Below are experts of layer 4 (counted from 0) of a mixture-of-experts language model. Rows are named router (the router's row for the expert), gate (a neuron's input weights, with its number), up (a neuron's input weights, with its number) and show model dimensions 64-127. Each number is 500 + 50 x the weight over its row's rms, rounded and kept within 0 to 999. Numbers have three digits each.
Before each expert's rows: a language model's description of what the expert responds to; "comes after" lists some tokens at least twice as common just before its tokens as in all text. This comes from a sample of Wikipedia text that the model never trained on. Tokens count by the router's weight.

# expert 52
It responds to: Equals signs opening or closing wiki section headings like ==History==, and paragraph breaks before titles or sections.
comes after: "=", "\n\n", " =", ".", "See", " also"
router:487477616509420583505449524541531472518480492516419536464489464585418431567550543518373550541437470422483440535516536484549533562420525500446595561517448553519465570474422571445505552441447469
gate0:525562604404581495485472554509513420492541552530506555580426488516499516478365564453541597451564486559489536466579479524434508430529546465503531445499441463467531527561588584453495484503529523
up0:468577449530430543494550505512542574467542454497501479415494449484426472486357548493538511440508562531524526440539450500533382454613526536535533489434421448545533540486585451508587486539461506
gate1:536418530523515442486591508500435504495458424581554377537460557580430474478598446479510559460519557551446426488509591494492615531571511431505467467495557494534429483555358455503537604450412500
up1:584386589483525517462479494595486484588486626498473512478498537476558448516509547498569497473476521437535518420612518513484502548488503508528491416505509512465521494488561543539528482572525600
gate2:535433441516482516420518591515572506484499524518461483460603432550551485545543488512538520460456510469519461655502517440417479458543445502464529544481413474469523604488436530501478450516566482
up2:539462480524553508469467496486422414527534509497514379488501475477543465498526439523483456511483464633568538468461474557416421550569526467605491511495452555565535508508582558449555451528473544
gate3:532564554500462436544506416528516475538439506482424450522625553476564494553436470491478487436483520481504530506528430545522551605474499549427492500461467515443550483514481537575455550550541422
up3:435582547547555565472443549535462427521470482535510452516507512508441563470555566512436563514463500509484493481540547421521491550545510515444518505527424481498576436452527435545525502498558549
gate4:521507536574454530529540584645466442447463502454473513544472530573474511553473455468410420417547531532535488475573461565483461508474434510456632478497523603536547625417450538445496509485463533
up4:568533540506517472507541515519621514431484388475520573457594518555522480493521442526454502534538473430466547498417591548504552463483511510517422387477591495499495504574348437493517448418555501
gate5:481516483416495557555506518484548533490561541516466486583550520515464493534514420474538499496541528428508506450452527515560433493553536540480481549404455558490492575600482497528457422564501625
up5:556438527500507413487490489550461495487470514530445400545497536526440446551507466452444537548553474542484471593454549464448537552459531465427517479404551423512483380550535508473487421493490484

# expert 33
It responds to: Paragraph breaks before headings or new paragraphs, and opening quotation marks starting quoted speech or titles, plus sentence-initial there.
comes after: ".", "=", ":", ")", "\"", " as"
router:490554453512478480543542445510448549491496444521454553431551553544467648507374496418449646507509461545474450548424392533473429463417577499473507463539528551499501478509490491413441498437534453
gate0:513515530437479514466569540534499493525500526511393431546463488526602487482552458370452540546498564588541486524412509532454546468547444565502541499482524536534461561544524528503463567511433441
up0:503496403421469469453506510463472445519539558486457453578484474523453438510495528506501526501477615502436480601347456403544539493601553475466509542517596513504429551478538540572452518560504478
gate1:412510587487487463548471505580502533659530519518481511534392432448436520543479536500532533348451497507476503556432486501506541511527505522590558552424526549510463593498424522504525507416593589
up1:443554577511474457449394492602580538463475494502464528531509547459607414659541525497539510524386465506526562526453414492471461604517543514510489489504508505501580467499550457522374476556438443
gate2:475464550545508535562444370439460493522448507453469480531557396581517501508532516500485470442553450524540491521664574561476419532486505420538494499551481555475471485533441510441500433487444511
up2:514480508569534448454552550492426486522529469542483466512489487528467504532514496479538578603465511442660552527495515471499448448546464465585490460519487495438478428412386542481419457557443494
gate3:557510518572533541522474493476426494457412526527468519564436579510553527382466412550429486399574476438524495512396471479413561417508513408450483444529571547401461522505531441543540519521491492
up3:402464450539697460396485528552483430497494571455532384483619510488510543570479579484539535526482487495575474499519567553571501486477418427542504564504461479480484559539528557451499598457468457
gate4:522535483447625518498439484555432469457443505495534472486527445521531564447488563438425473463583579469474527570554565485594477432527463503530450469520527479426500482575446489582613542503483556
up4:573534600480438490479565468453492581435548467553456506443413455536484542505445540461571460455550512519503448505556474565439475550475478438525555552443406492476545514486506379567502485499394510
gate5:457460488517569388536581513510468472497501530382525516438462452493489463571471454597473554477582488446484484562458445520499438489571647493467488530477596525472495476487508527539404494508523418
up5:472451537600511515513548499555486576433478466463456531422440569587490465533504504487498383555524547459458454502502535519609438557503443582532437403462497500468445467514547517488495487378491554

# expert 2
It responds to: Word pieces after a capital in section headings like S-urname, P-oints, plus common nouns such as year, focus, subject, trust.
comes after: "=", "-", " a", "|", "P", "S"
router:466488524457535416503582539479589478562558440453471494475459577533511509484480515604530447407408498465445529537485458485408538555487519596541490513548548514543483499495420490533468453600468394
gate0:499559473438481533545478465407517495474420593549484504553509476436498442580598524523448475514567607537500496557472584449424503460472506451479543576510471516460475529491472514484460525461507404
up0:614507513599439578527479577468545535511554515579506484475527469495542442436539520448460431511462544465457506511390536506489428561414580548505502527548431492472561378551500499441471561439449471
gate1:575513495480485487470527491519548540556458464423477542471505404600543520500513481482522492431611580506365529529512445569481508562441474520546578562528503613538458497436447486442504488504450428
up1:503497457426415559459592468445514467438546498507453477512438474486455490611450528475587530565489508577510426518554391559483471461509482475586483532510449522536400590627426423549445477417526622
gate2:495489510543618513526538548498373520524487540463520449482420492541466587384541505528512574503468551455493517554423526470450502566522503515546613548506476556433499506486381482512472460621509556
up2:566503479511430513503519448468561545551547374351543442516501432562496472432434429578423533558403596558475532490421619563470515549513471550550494451510503593494532534488418480521445422426532451
gate3:542427463450440512501538479585503528478541374505428524489479530542490475540469536496512478510487561564384469502540466587479496383495549501515585441539461548511440551464432629472510555493499525
up3:472512488465486537503494454377558573428466469580530553531579564427497475501375491468478527396510590467504506486470516507401540540502577461529422523506500461569529551487543513478438415398409442
gate4:476525523498501489528491480516455556477560458485416612571567479515490637537514601446490433447497519418477536542551412523514524557478579454525586536562519406500563540493483590512499480513570632
up4:544558505450513511468477552485459496448458481510573429538478552475464501469472434441586473545430530487588436477481521530496438427478503486441496483395491452539525519432475553596506501518495427
gate5:440550516474423494524494465470536543504510468536424535556426481506459480566567548503565631608529545538443523489526504491432461544553482543496536510475450588438458412477499366496515450513554533
up5:497495469566428520485609444519538565434461519441565485491552631505466465450504514455456507516563576492536558529479500569538530374519445518562458530532457536535469576436487496550579494526513540